config = dict(
    d_expert=64,
    balance_loss=0.000522,
    schedule='wsd',
    seq_len=512,
)
Below are experts of layer 4 (counted from 0) of a mixture-of-experts language model. Rows are named gate (a neuron's input weights, with its number), up (a neuron's input weights, with its number) and show model dimensions 32-63. Each number is 128 + 24 x the weight over its row's rms, rounded and kept within 0 to 255. Numbers have three digits each.
Before each expert's rows: a language model's description of what the expert responds to; "comes after" lists some tokens at least twice as common just before its tokens as in all text. This comes from a sample of Wikipedia text that the model never trained on. Tokens count by the router's weight.

# expert 25
It responds to: Digits inside numbers. Digit pieces within longer numbers in tables, dates, ISBNs, coordinates and vote counts, such as 0, 2, 007, 993.
comes after: " | ", "1", "2", ".", "–", "; "
gate4:117114148107158153121116145118117137090109109119158094187109127117104142107192046127128136122094
up4:165124139091150110087134105134111102122131151121155085131128097081103127112138141126095114116083
gate5:137162076100133134109142133145102149142107096145142150130121124113100140123140199130083152149160
up5:108101124152140123107090106148092135121107153123136090150109138143129141079106126143156069144096
gate6:140112133101152099110129114104102140144109131084169147139120116094099100117150076170093125080114
up6:136098142134139103150077069151198138067107127126118083105171176177151155134118146141146133113109
gate7:126123145126117124138134136097118145141180109139112122154137101150129090134168104121114108130062
up7:110139114150119110165103167129164137125115152100090124104131091122109089156105136101160146167089
gate8:121136149080097134109150116155100146114158096167138111126108112129134160121147153124120093104124
up8:149134138141155131114156108137092149123151144121138102102141122129142144145101109128101095138094
gate9:122161144162131080118133128147152107073113113124126106112122133125080150099111096093177167134139
up9:142122116112092097093119131104113119069123125120147110098079144097103099085145178153079101146146
gate10:143098108118130114148174130127109131150079120142141113114100108103087114093148128101131138121137
up10:152088092127160096151135170109111139137071087170150121150150134130119127108154107114123151120136
gate11:118176148119112148097126135128157133142099104163140099189164108133097126129123116142133160105101
up11:129143149142127134126093141133163116087101110153118129070091129114112103154105108108115125143161
gate12:135129139189147139092079115142114143139099133137111129099103124137102122115139157156152111140189
up12:123088147144109121143174121127127132103109119113108152121135123164169115121105111092177106097089
gate13:144105098130123120149149135169152078189133090133130169159097104138152130143136133084124052098103
up13:159088120141139087137145123154092128164127117160145124149147100126124135138143109094149106111125
gate14:109109119105135092147139121132075156186157163134134101157092106101151133110122107128108098095129
up14:140107116095125113165135135104145139115076142134141148114118114141112122126133096118140139123128
gate15:137154130117108129121109141120150147101170118113145172114129124164127134103129150092096105110152
up15:161121115117126117154148106069089147179138158095147164118103158148122117144128116138102111136222
gate16:136116120123122142156078111118143164139125168125159145109116175145123165104137132131152116144137
up16:137115104124146166094124124110120127150096149095110110093116117105160139120183140074080110101175
gate17:100164121131141151101101145121105123139160131146111167125110158084104124114129153106131158074107
up17:123067127136152116118142137151155161115179121071119087133152110119133147164115113178128136176142
gate18:111139121101099135131142122142115121156135140106129144157093109107126118141139149107088135131087
up18:120161092130131173118123126148131153115142150128138129117116140154132114131138146121156144125108
gate19:084164116122102163099097145138168146069178180111123122118100120117140167105128140107129148150123
up19:158144142127158153098114101118173145102147172155134125122147139141115116117102106126119166125125
gate20:115137137153161134128190143117138102118117104128112135099130144152127134136148129130127170130156
up20:118100165112151153131095122131122193162120124115127106146097117127136135115130130095119091153098
gate21:135147116139140124074167098137136116170174120117132158119140155081103142143136163121160148140164
up21:094115141081143110119152103122154100118126154103159148114170096093152132121178121163075130152171
gate22:114112137124146130122144166139147089129149120119117135162116136165124120126099112136169128117152
up22:104156113102130130101117080164106122112132114125140106131144132162122182105121111127166130088134
gate23:116097125132114149132128113106111116155150162131118112128135125113122118130128096172108140142104
up23:113140120124093112134096109153156107146075115147148160111116148147124128142096120119153153108141
gate24:070106108150143138110107156117121137110141153155158113145052131101152138141119114145156140116128
up24:119104127114151127130098146125138126150147175153169137125103119136087129124089127145157095121111
gate25:136188119106126109079129129104113123093128071135127124168160122149152096077166141119110137104159
up25:130106136123136121113148130146100122100097116160129111138128129127102163109107167158140190151150
gate26:164074124142118104161161110113112108149116102160162129151119125137134121123139134070124115131111
up26:150142133166153101161154157135105168081127121190114117148122105095084115128150170088168106130128
gate27:117098143131140126094125118124109123144117148130173113122108128119078156095172135076129108137138
up27:115120129143161114100131121132117083113114146136148106073103133135090131088145142104103123148145
gate28:148185148091118155081106127119142127095113134111163134129123131152090182116115139125129159094120
up28:138107108111133098141140115134131111111148126195127101119119131150120099109107138148112136110065
gate29:116138172128150137128098118192124141128124132130107130153086112171109126116104118141148089094134
up29:096128174129152158090125134112164121131179183071106137100142116144150143121103130143114071146198
gate30:104127134101157139127103110163128144103123138117129108158099140124133136096143161122169115083133
up30:112128149150136155110109075128145141092141123140151157070158156144128151127107126082185113089121
gate31:145140119109099120111135098161181090133111092134134160157151145140154147134153111082133116071178
up31:129150099123057129118105141116141116085124064170132145160162114142138137128126125098145106152087
gate32:121124128129120163087107130168115105081118097104159126147105147156126141085192125118111116103172
up32:139105130121159167108156081111131161141130114133113133115101144121137123116165125148110117118137

# expert 12
It responds to: Leading year digits. First digit of years and numbers, chiefly 1 and 2 in dates, birth and death lines, and table scores, e.g. 1956, 2nd.
comes after: ", ", " | ", " ", " in ", "–", "| "
gate0:117142133075130129097100149178116100154091158099121125114103112143189100121146138106110133139116
up0:139131093093097154165117130119123119144131116132137141189109120119104123088148088132115144106066
gate1:139209143105098113120119080131148139118135132139117148117114156184146158163098128166152142113138
up1:145102125158148081116146186119138109140115136149152159073159119130106133116142152139143113143114
gate2:164134154145107099087149150132130126099119162122088124103128137143105151132133108117138145076174
up2:091141121092138110100111119117112082109100122153134120144123119138109134115125160122085093127153
gate3:160096172089139133132131093093136147127157112149168119144128128122150156127138089151118105090128
up3:129093107113100136132145169166124164143085140125154118117127144097174134090109151085124155095138
gate4:148147163136136094138134160163110116067139149144107083105136107135116123154092141113129131082158
up4:098130108132106177137094106076122159143155147131097156123134125169145071106102132098161139170095
gate5:161120128124114164114142131140177129118127140136122126110116129132114110133115098143116144063156
up5:102133145136105147129135088176107096141167101111132107122142119125173141125116142128127109145201
gate6:155143150117118129064156147110151129170138138091154108147132216134110131113179080138137156127144
up6:094108136117155134109127086116134113147163178128096153172097102099113118114127162145138122110117
gate7:137142104057154118142090133138098109149062085121147134168127087128144086126167126161134128139153
up7:121188137146109150151110127103119103111186132131115123123123131163114131139092139168121117148140
gate8:125127126125145127146158113139126140127101137085123152134129096148155130107137103187180161093136
up8:101125144144115146129157092118150153136132145117178165115110161128135103099110174123149133184153
gate9:124121145102125104151155123126126129091119161146113133100133107128048100139144160114156132149119
up9:164120152116114163154201135135154143127100150120148159169138118115121152119146167094174089114112
gate10:194124102141113101129122143125126106134077109152148097130173132103077109132138116130144122131107
up10:154097142135158155109136149201122150120126142143140140086133156074072086138109090126133169120146
gate11:115134139106178154126132116160162105146138130106103143079106110132081154137120149126079122093135
up11:094115088126129156110140125112115141103073122148211130114096123125157114088148140111124129123114
gate12:118140122136126161140159118128127157124121090150127145087154160163130158100153107110129144143113
up12:186127144133169076111115166094223143082171137098155110112124126108105137167121150148109133106109
gate13:158114123132134148104159128149123112105118154115118137111152160130143129134155140144089102137095
up13:162108131155126087144096203113130127135120130155119103157153107142110146199108113127114106119079
gate14:167076157190120147140134133107156139160150105151139134156098123109100099119121114118085155150141
up14:110162102089119114091125150142141131158181125131162125148103120132157112140137099116120123091110
gate15:179092149131136116158116116104099142122174160117138135163085072100128089153131116086090093119101
up15:102169150086158141113149118126132125153144120149156064108094145148133116119131153142104103158130
gate16:150149127099079093098131117189158149133151135118148109150127161139152116125168129115151101133097
up16:135128190121122078139151128165130127137121101136125133136170114142187113152112142163131100095126
gate17:142103134106143096068137138128114123145091123136141164109094146132125113147142147109139078120153
up17:153170122115086123179106120092132114133174126111059110147120138122121130133164134126082142146131
gate18:112125151144104149129126122088143096114128141158152146130070097083110144186097144158143152112149
up18:135131105155099067145139160118118133143125122140143140140189132116123128118126104133160130192116
gate19:127146178133092143119130120117095144165107165097137158120142100116084095155067093101116131069141
up19:109136153130146130127107103123155092111165129144095130145135120152137121119132123164144134154170
gate20:139109159138164153157119150095105124112137085168084127120169115125121147162166103143096076117157
up20:143092134106116135108106115124160158168149153143149118157094129077135108146165125150109155132115
gate21:110111160144156107112112131149150110113115133147146077134134125154117171114167123100155119123145
up21:104150142153146091149085143104149168118091139190157101140085106129149127130148140086113135132111
gate22:127160154084123119083178133116090118136125149153142116131105115171100107151097142138142159091146
up22:129121115150118139110125137116150125120152086175115100118132126154137188133167143088107122115132
gate23:094152121102118147129134076093117106102172119125108145106146127104094079113115124112146113143108
up23:073184138126118160115108101170119123108114167127135115112112103118075146160109128094121099143098
gate24:148124123094125124113175129151139123147174102158191163162116115137154078112113121105121121097153
up24:095123114108147135119152177155155141178130149104118140088116150123150170113170123108147132148072
gate25:102135055091108136140172132130131131129148099129148124134140125159152130089167141144106100145116
up25:120074123126128139151121110144140126126058114161121127083153150137124169135070134142125133105108
gate26:102137103076096130161145095137114097153168132145096111148073141138130156140129123176112160121121
up26:128140146152134133128155141107141104150178116113124114135122136142134091148124137103157100111151
gate27:145147127117151097152098155133149171111142160149122139132118122123120098125134098105074138127081
up27:130123135135107080167163149130180140118122148157151143144155140111140113127132113130137074100144
gate28:120131119101129104160168130105048146157113153131139172131099109129124111146132154155112139111106
up28:172131206101141138108124109129140112140086157131108130103114078136107104163128136148146121132169

# expert 3
It responds to: Proper-noun phrase heads. Capitalized words and heads inside names of places, parties and organizations, often after "the", such as Red, National, Kuban, Territory.
comes after: " of the", " the", " in the", " The", ", the", "The"
gate0:121110122116099099151166112102130126184120101149122147168160132103110148138136089123111126126128
up0:106128117087111105167118101128141132159130136110166110137115078103125101114161108148088144138143
gate1:175158106124142141140124145089156154197158152139131194102162105159168135165162153123099105126148
up1:132101122132094139174142127118164181181101099150125122140161104107126149097137164136120121117140
gate2:132170123122124115142098158076133107140101115127084162112139088131097114109153149119162106132110
up2:136160096135114109124145144129072115133160130085122093117084101135085108120143102135123114124149
gate3:142137082118107137110156157156146163155151126148127157128151149118131139113149103128109151181146
up3:161113123143144129145120131130155162110118182102105095122104102159095114144135125163132106128123
gate4:082114117128147111175154129123143167104109153142164114147149116147137099115138129143117081122134
up4:158141111127122162093122152158133124149155117128122132077132139118104143115079140092134183102133
gate5:068170173111084136104092143100139133119171152107130134131116160139101139115118123108082100124124
up5:142103127121092117108104133146169143135148120173112141147133122130144105145117147128107123161140
gate6:112130161127138162141098130110116146116156163119172101143089086160150084116121145131132160124150
up6:155106123095141118134142151101090156119144081146144163140088110115147096107135090155159158167117
gate7:105128133139133139059145143120106148146117138143156136144151112091123150134119091134152154104120
up7:132170171149128152126146123115139153105155100103156113146131131170162114130102150146080123134195
gate8:139136098118148134097150120157142081113136172125137138116135105100095089137139091134132139164138
up8:127114087143138121166122129129082099139120140081156139143116150127120143103099135105131152168058
gate9:113114120130143143152109140093101072118125134128183150137112177131139093137109102123115134119114
up9:131072108075129104152162101115098114148182092114150135133110103151103133142129136160157140121107
gate10:119123044135134107152120128126220169113073128150118158127123108092146150132126153104148121151127
up10:137082123123139106140137118150131120123127115099175100167137136141114107094163141122122160133088
gate11:118097125133085119130145129095127187125146113108139123121098164100087072081117163130164104132161
up11:099122139140132165092138162143147142149149114126138080129129127117082170118095135109121134069147
gate12:111099128105128128121110087145166097116119153124156103092103174127105117132112111145130134089098
up12:119147116164153096111145129147104141132126127109116115110107085142126123088121091147106133153108
gate13:128153139127168142117143125149161105160099133174151139136134167116101138129104144104141128126112
up13:118135120136110108157119103135142150138177122134135149138132126083154134112129134144100095141119
gate14:161093106093100154138117128121113154151134121211137148136134131176138170095161110117111118155133
up14:149104175100129160156159108151081126135128154145148143156102096144158142176113149127164159178153
gate15:101150157134131174092100151107107145123112139127152114076121194108155126120102106110114174125112
up15:108152118124095154114146121091148120168128103087093186110172101147134143136115109188115129155182
gate16:143087104162109124106119100116155147162110143135133141144099166101113153126110095178137147089152
up16:131131128139123118137126153123101115141119094157117109104112161155139110120119099089150133156123
gate17:133094158131093158113096103117126142107130122084135121127141129109149158142157118160096131153175
up17:128120115129124154127135118111190127096123173128077104137085138119146108135130120153169087118121
gate18:136143121105114126107129159159085095161148149156105179100105162096099143185127145115133152132114
up18:140121147165144116140115118166096120127161152149120137096127084117119135159172159134085133136149
gate19:153152159114111114182121091110110170085116142149145103122128110175149154162150114130109087137122
up19:164141140133123137172094137112140117137103110164116130113143100144144146128161144135125081100125
gate20:122121160116152146097134153160146129111099161094157131111121107141103163123102174136158115109162
up20:147132121139117104164124143141162170122112076130181116104138092088148100077161160077116154101157
gate21:104128091083111149124152092085084106140121140085140121142116121110138126143136097131134129142148
up21:132144072117154112123104116139119148174074089140094123145132151129158127132087128134131113138125
gate22:118112139109099173161169193126115132115092123143153100120134090125172150117134104150115150143147
up22:091164139123136090138131115119093150141170129093120124152109133110109104113129120140156148127126
gate23:158139174143131071139113123166094135114152129160175129130138117115112136130159151125138073105100
up23:079112145124156131094153154116144154118115138132136124103094183169122109133103143112101134149103
gate24:129092081142122093093153134115078162128139113166118108111119115107107098130117118103113122134076
up24:140113097120126117090124114126095149141131134135146117098106137133110113116112105102190144135097
gate25:155094119131130146133143127128129111170117160133130143133161171086124134112121118090121133105119
up25:136129128161103141141123116115114134143138144114172153146118120109123147119123147116133160119117
gate26:153143139080121151138109126158127137116138135124148165085109137104114138140133080146151166097167
up26:153127127132143147145129175123104161130127119111102172108127119072122128151118127162219158144173
gate27:163123119176099128127104186134123108174127127120126128136156140127115097067105111145139135126144
up27:134134111092126139143145097110167166125125123110108128123126069141131127096144143095132127120123
gate28:134158122162134063130135140097118141139087129161149164138161128124138094123134167112143109107122
up28:190151093132166141161145108136137108180108143085141146125151148101107125152133159122113112120113

# expert 23
It responds to: Numeric digits. Number tokens in tables, statistics, coordinates and counts, including digit groups after commas or decimal points, like 500, 45, 12.
comes after: " | ", ".", "–", " ", " (", ","
gate0:147140149114137119107132149123115134164141107099107119111132140112127089122123166116142129121131
up0:111140171127139137123149079110082170114141135160151118115095146127148133129087102131159148119122
gate1:157129127106144128125132090139151091118115167184133122113111115115102142107139092111129175132119
up1:110107152113107119112128139118167156090096093123128127121134134148103146139102123128164119118109
gate2:135117165109117106120127149105168097154125103107124107138115142115161094135122141130146096132111
up2:127092161139135122150165111109149145157156101129136141143075108062172139106128125094117116134106
gate3:136113111127096069131128126121181145122136096112119135123142098102100118148147143117120177202145
up3:120099097145137097174126088156108142124116134154146165104102118135132126115123131115104107117141
gate4:108164161124069134134167130129117148115114145148181131112136118169127116132108091135138124156122
up4:088135117128140153122129149100124108133134106127109098100114157126118109150153122135133107127192
gate5:083155135140155159116101119138107123152143125119134166159112166123146127121152124093141116150126
up5:101143166092115131106150124106103097132142159088114115167111140104128143130146142145098092170117
gate6:128123155091101141105109104120140141104122188125131138103177147118153133117164107169149143083186
up6:103136125090144156109098130131154166067120097189149140119136150138152140096171133156095104143167
gate7:159112139115135149140125173086155069165127097104105175138118132104112106127127132130079147149132
up7:122121138164141175109141115111120123147152128098096112123127090138163139098096134115126117164145
gate8:123109109151134127108132116128116139110127077152142091124121150146146145083148126091140124093124
up8:129102112119115111148170146133100116169164099097141122131112110121064139114128143178143182153132
gate9:136117148105164147113125140134127155092125132135170113179093145096134122120190112122094117140110
up9:116129105136154111124138127155116148064167141152132143099143143132147165148109148137114152149153
gate10:156137089145146137111105160135164128119109133115133120128126146133166116111141121130091157093135
up10:137127132135106135104108154120163152100129124120136118107116149121131131123135158102088141118079
gate11:135165151143139131075122124135128117098107120132136135083116153136056117094140157161114231139150
up11:125157123108129114158146134097169117157115132116111185156100141115147121126142135133155130106139
gate12:151134164140126157123128119150109120125164131144141139136112129136158099107101168147120110108084
up12:144145121096101136145100090081147111087142116103141088093186120131161124170153116092100103083131
gate13:116179116099141135102131110130106088142124108099118158165113163144124169109144172084126140129151
up13:096148105157139100149146145118127116174083091103159130127096103119118107099146116155120179140126
gate14:127121129144145133114143152122191146084146085148111141167175156132090095136148109164176162137136
up14:126127081108106126132147095125118096191117127094129131134078128153181095116082077102110116128147
gate15:142155111136135144158144136126112103122114131083101172132157176132083148102125121130138143167131
up15:103098145145128180144136107137112139150103125112124115119092129142095150164114131144137161140101
gate16:111140119134120145113110136111137145129092080122125092153053111125149127091178119102159083107146
up16:149145117105117127117094124124168159140162143124125115155135090125138105087144120099150071105123
gate17:107141138094115133111122112169117086163150121133143149128134116113138117098108157086103059140130
up17:124154096159138149078118182114106152127097106089131128098086138117134139112121120094089090102105
gate18:161082105114135118110119146168148118130099096118140113105118151136121154101163140114102137142131
up18:109135162151142146142143113113092129102165153103110109111148115098129093113123117122153089131135
gate19:153140174148148109134178109138129118115128135113124119078111111098142104177127133110129153101145
up19:154134160127146137156164126107114139132111148118132078139091109120161102133129155151142102117118
gate20:115109150138167161109119138122128089168127101117105112115158083130124141115119102101160139092180
up20:120129092134113133112127098124070092082108149088125124094127140113142154098110115103136136154123
gate21:094153159124128143100158119085118077158105144096144112126122129170122120146132165172151159103117
up21:102114134078139143142134122105113149127095123067129133151164124118137130102168140122137131115102
gate22:132121121124098103158129132114159111132127155131119129127162185139146128141172134127130131112134
up22:135158139118122119115142164121082101169127127173159187171141143156140094135165121152127148079210
gate23:118164137115069112161129127166063126116126120141139114099159114147097152109139110168138145140137
up23:165115114143103084106114166146170153129112118131128128133112156166088125089146124116095155124134
gate24:146130155160123112143137114152124083103139123117124146106059079161123131119138133107099082139120
up24:088156093112135125118098108126139172123144108105136097150144166121116116123128138156104149198100
gate25:147121094123122123114136121137159130105091125162174094144129112117123092078107127111136112121159
up25:173091069110131116115093107128115127124132157107127159107123145156140140097114103075126108137195
gate26:136128135158170112099116158144120100189115111113146139130157134140113112155165183112148155112137
up26:117133142136135158142129112142143146120138154161135139105095147151131138160097133129112117074120
gate27:128168124131113149091136131115135115129141122157109129132142114143129145115135127110098104116155
up27:118130187146127105141112091142117105108172143138116094141128111142136110179137135132127133144099
gate28:144099173121138160133122056161130113124095093171120108107126155184126154148113135135125096089106
up28:130165115117130123139085164122152122087122093145120115112135160095130085130168191145079168186117

# expert 42
It responds to: Mixed word starts. Mixed word-initial pieces after prepositions or pipes, such as human, cultural, Russian, currency signs $ and €, and country codes.
comes after: "\n", " to", " of", " and", ",", "|"
gate0:117110132111111110150109142130142136121108172129093140140061144059076104094129132131105168131108
up0:119082167133113160133179150130139106136158123134126126127113122081129101077141157117146128159141
gate1:106116131091161137162122121116085127088120089104136124147127142100161126115133129101104149122127
up1:130116123103084124143124152107113117132103110117131130122166132120182092136142136164115187128155
gate2:112143111149133135106141140101155086153173094124138125127161134135120144110131134165072127117134
up2:131136148146111098090157076131113144124129124057152097114114076116105157110167141112129121129114
gate3:129160138096136106128151121115135099134128121135102130107103144109158130132137150113142129085163
up3:118158101119145121123169123140100132126113121129143130175087137116136143104140136106162137076108
gate4:116110091124126109092098145128117141120104186128189127120133121128180146125093137152125125109114
up4:180151122112125119120124121129126095074130096132112113166110163131082144112117133109114160146170
gate5:107131093129090152156148147128164103182155171118171120094115124112121138188109130132173135113138
up5:136113130109151108104129130136126153112104137094113143109134123148098160120147110089156140071154
gate6:127104155172160146129124137121109128136137151122106177146086107134142161119111106146144153101156
up6:116139130079100159122172085107136123107093120124137141128134087078179132105132109115141131128102
gate7:140147122108099114131158144149118129122153151095154103133128166134128123151127158108115111160168
up7:152088128186131120130118163137134159112139125149111166105116168145073121114104143127087163156119
gate8:142133144143143144078116151126174126164110161094161158107158104130131125141148136168140133091147
up8:079147129104166129117143090145150102145199124100129117116157077098141117149131093189104111183109
gate9:132161125138103116119136122157110153157108172144157133124097138117133126095119135095127138171152
up9:110134130135124134133111166112150086090089144117143098172151120135114079131119158144166185125133
gate10:148145138133092104173117127081099118141128120139113140080123140144112149142143115142078138187156
up10:141149112166137083114115154121123139114137099107079137104169167130120142131112122126128138155118
gate11:126134103118121136099173121165162104135141156145101145107088163124141149144151120086115122101117
up11:135138107109114111193114101122116162130145112136138142130104114132107105145123143140110138189131
gate12:102108143084063139138148118091114150126140136133073127129113133086155137120091149115090093102094
up12:151107077140138097142111154102171118125088177135134126115137142145095106114128129155149117105165
gate13:109121109128091110129120123132090191150088164140123122159159151130178126098167115145140163167103
up13:146155101107083138140158105115103114126151124181104177147134113099158140145156133154097146098118
gate14:101114106135108133134134157140107162097088153120107141101122127091125130152154159087139115113153
up14:088145100093122129160115115117133146147143123097169148126142133121113083105160130115096118161081
gate15:105090143107137131121096124147160120143091159134144145103150107091149171128123161131105160129144
up15:085087110105084110122164141126152154124088146148121132133126103146129138122113153128111126092177
gate16:127120066095128079109128145087122113124112153111151145132128158133136085118139153060114145141177
up16:096114134104103151143077155129129151109145120155092138126084096139140123101110167188183112134143
gate17:121119167126165095107110120109125131104110097096167139142105168128173127121155145155109106140160
up17:121141117160133141114136119135098118165108124102103114157119126176144144097122125099141136100174
gate18:103116138136137154114128155150132060136135134098138145111170146096147140151134161127144121124135
up18:103139097132111160125119129101092163113119146105108131159067137194136147155103120101154152082115
gate19:107140103157130142184140120084112131119101121155098156112130153125105152115130127129119113129141
up19:136143128094150111117099102134163120110174161136112147137146108151154145147128129122112111126137
gate20:125108122146129141123100107149131137138049119145118175141157076099114130165149111106099104109105
up20:121140085173144114130137090159112135074159131125108126154164108125096112137128116116157104144119
gate21:114121150149121140113112160109156098147155087089093165135149147100123122109118093157107108111127
up21:126139108086081142178126126082092112092119115135129080173120112142153125142123110117122140111125
gate22:129124127128137142095122099117136149090105163119099137120129131125082177132108140122135072114142
up22:079131096137126129152108149107128088121121124153139123162146123132149134123147130111115113164104
gate23:074081135137099118138129098107132107156148126105087116125083126136102128120127117132125149084153
up23:126122158099099108148129171148124132121118134132139147151134152078114090132117135128161146151182
gate24:145110162128134115132098151084133149143085130101162143101086135172106131111176121122118147107128
up24:105130083153104169107099092118128078139126118141116158124131136129164105112105110135116073167155
gate25:126169125148085119100111118147184154164137139134102118160124125140153158123142122146094180128154
up25:074120099111124136080089141118117166192077125130100159145121070105122127101107145145108121115163
gate26:134125175117117152097113166159154090085122121124120163105082098100164179121169102139103104126134
up26:128166127136081163135110124139161146117153150171185120113120141171124122139063144109109150136148
gate27:127148144155134127133153121134149054137106133123118160073185187180129178122102152130100143147146
up27:139125132121094139117154107136136091115142112148113113131103162073125109136094115079118134107135
gate28:114137107107117127126148130113089102158146092083111113150154145115091110062118101160119067112153
up28:126095114072163121133129099133120112143123103126081110114113123142140136099126129148114114121119

# expert 6
It responds to: Capitalized word starts. First capital piece of a name or word after a space, comma, colon or pipe, such as Sh(anta), Tr(udy), | C, | S.
comes after: "\n", ".", ",", "\n\n", " |", "|"
gate0:054133125103100111111150125119129098107138125113135159134154181102137137095141094082155140135157
up0:187131150133133089103173116110130117069142123147116076153145076102085117160089167132149152090181
gate1:157092133182099165100114151147124081158087115120140119099125112166119157122114137141160118114128
up1:111118123111119159129156125117135160148170171145115192109175133126102150144086104113135141120111
gate2:141166114117114126147104156136105149134143093123099153104144144139086144128143152173107125107133
up2:129128107144139085148079115166113148106131132162146143151111159138124112131162172111101113116172
gate3:132120110125137141104124120161141125098149126166127169101145121124104162109100123126169124120122
up3:127131138181150159116129114151122084126138110168122164159121056129155104149122087120133148083148
gate4:125118128078123105175098124118167134106138120149140085144108131126127158155150133148139118122093
up4:114125176142134124109115110148136102152157132146144133133080142146130164144131108147178127131108
gate5:144118173137065107155141113126062134173170150108149157128175134098099155128142164103138116094135
up5:131140146138146166102118088147147153098127101132133078148102161126150124104122140124127148121089
gate6:096099090130103095179131121101067129118137094115096146122146138135166137107124150120135157100155
up6:166130167110130161132136148085139132133130105060142120116132104121119106098131102140142173113096
gate7:113102120087166109116092095109111117126090144164127153146109159129117143111171113103169089104084
up7:108102114146119132135123147090110159126103156101189105145143091109128110156143118158149176160142
gate8:132135106145137170148143145133118122147092142135174147147131133106156118147124113104149119121110
up8:107160151130111114104129159152123077119154163144123123101157120115136132157115155135129169094142
gate9:121108160148108148131150165129156100164101118118118181115095133148163130134127108153100119124124
up9:129138131143137130110102085199144081171139152154132136133118128111106126117118158113142098113089
gate10:097116132127169133105125139147116124138065113146135115121086144127122093114140107097167114118091
up10:124079151102139131119107173148059136128096110104141151168104124113097117117127078094139187139092
gate11:157176116142091154115180136172103114132169121132121129111110092172136151095099122141176089113152
up11:127167138111097089147127109102108111149142125126129142115157137178076069170066126141128171162103
gate12:107124094098098131079119162132146142087142154124120124131103158136102143074140124107116144138125
up12:106150103096145172114126138114119116111120125155118146065148099151147142105148084124116154105078
gate13:186158120142138126143090150118155086156100112095118159088139160166132143104104120108140155143125
up13:138128155101130120109139152151126157109124129156157122109186133110119114132157133142139104162137
gate14:151145147108124110154086141121149139143126149159116105117089122135119145170136147151119142095124
up14:126129147145144110150127120085102099131152145107140156197146093140105119175126147174136141123162
gate15:120125103076093097137128114128155104103128151095082106110091165116159118096133195127144135162132
up15:077119127117114104123146111136152105122114076109114151124129120134128119089099145086109143152102
gate16:129154143144115131157140091095094107104119134148113175118160131135070155110110117156110146148125
up16:148138144152150092103104182156154140121105135146182127124091149112167089150174121131146130141124
gate17:076133088141089117192152163111079132146104091087123153136145081134141117116152143126127137157104
up17:133121135105104115157108159107162128080123144124143114174086121139104123170150119123116132141143
gate18:152081130125165115123132128133161075130159160145112099115099127131093109180110151112123135134145
up18:083084116094130124099136119122141112138141097127110132170114149100153158108167124085118107099180
gate19:151102114111151112118125146150154118115090125135154131095107150109131119095149119133133133144111
up19:122156132146106131120100163112123144164135105161104098176146116092118151166115086157151141110125
gate20:091128158146124109144101158131151087122113125170158109113110133127106132153145085095138122117183
up20:133158132118132160071131150166117102123138128147092129106132160116140132106160130107150089081142
gate21:134135074151149095153114125090125188112092116135149142144137165114121132077150117129148113122112
up21:115095112115118100181096090072097186116089147126174115165149126122107116100122129123116137122126
gate22:112103119111106126177109120172106112053104184128142074143097107127117106142116131135178126119097
up22:132115139142122100148101163103151104158116115113116115111157113115118101148129131145144131136135
gate23:137161168155082133124134099125168112122177146156120082149164150099098118151141165148166114116176
up23:148135078106106086139101139066105126120135130135114125164126087131136134138106143165133171160158
gate24:076143147089130131126185163089102114132108146141102158120150167160114135128144163106080116110150
up24:157126140184095087110095150123134144113126105165144119128139113153119147097103125132164150165091
gate25:091136101152082117197136155111117115138090097142109131147109115130091131175136109161153125127172
up25:118127146152111104147130153117080147169111134140115129129073114106125117094101096139170117126090
gate26:128099138102099113168088117099155149113098131122150107111119159128103131141136134138124119139169
up26:179108112133131124104145138133152119167169084138093156117173135118122086110066112143165145185108
gate27:136135160102153154080157121141166139106148159148094151146146149147102145139139082127150134096148
up27:112115099072082109154086126104093117117128164132128155133088119141156175128096141142105136173076
gate28:095074105103156155105154118156133108118119153133107146146123153152109191085118156151133133118121
up28:141115144168126150097120146153126121143105120179134155133110124102106136112121120103104127140119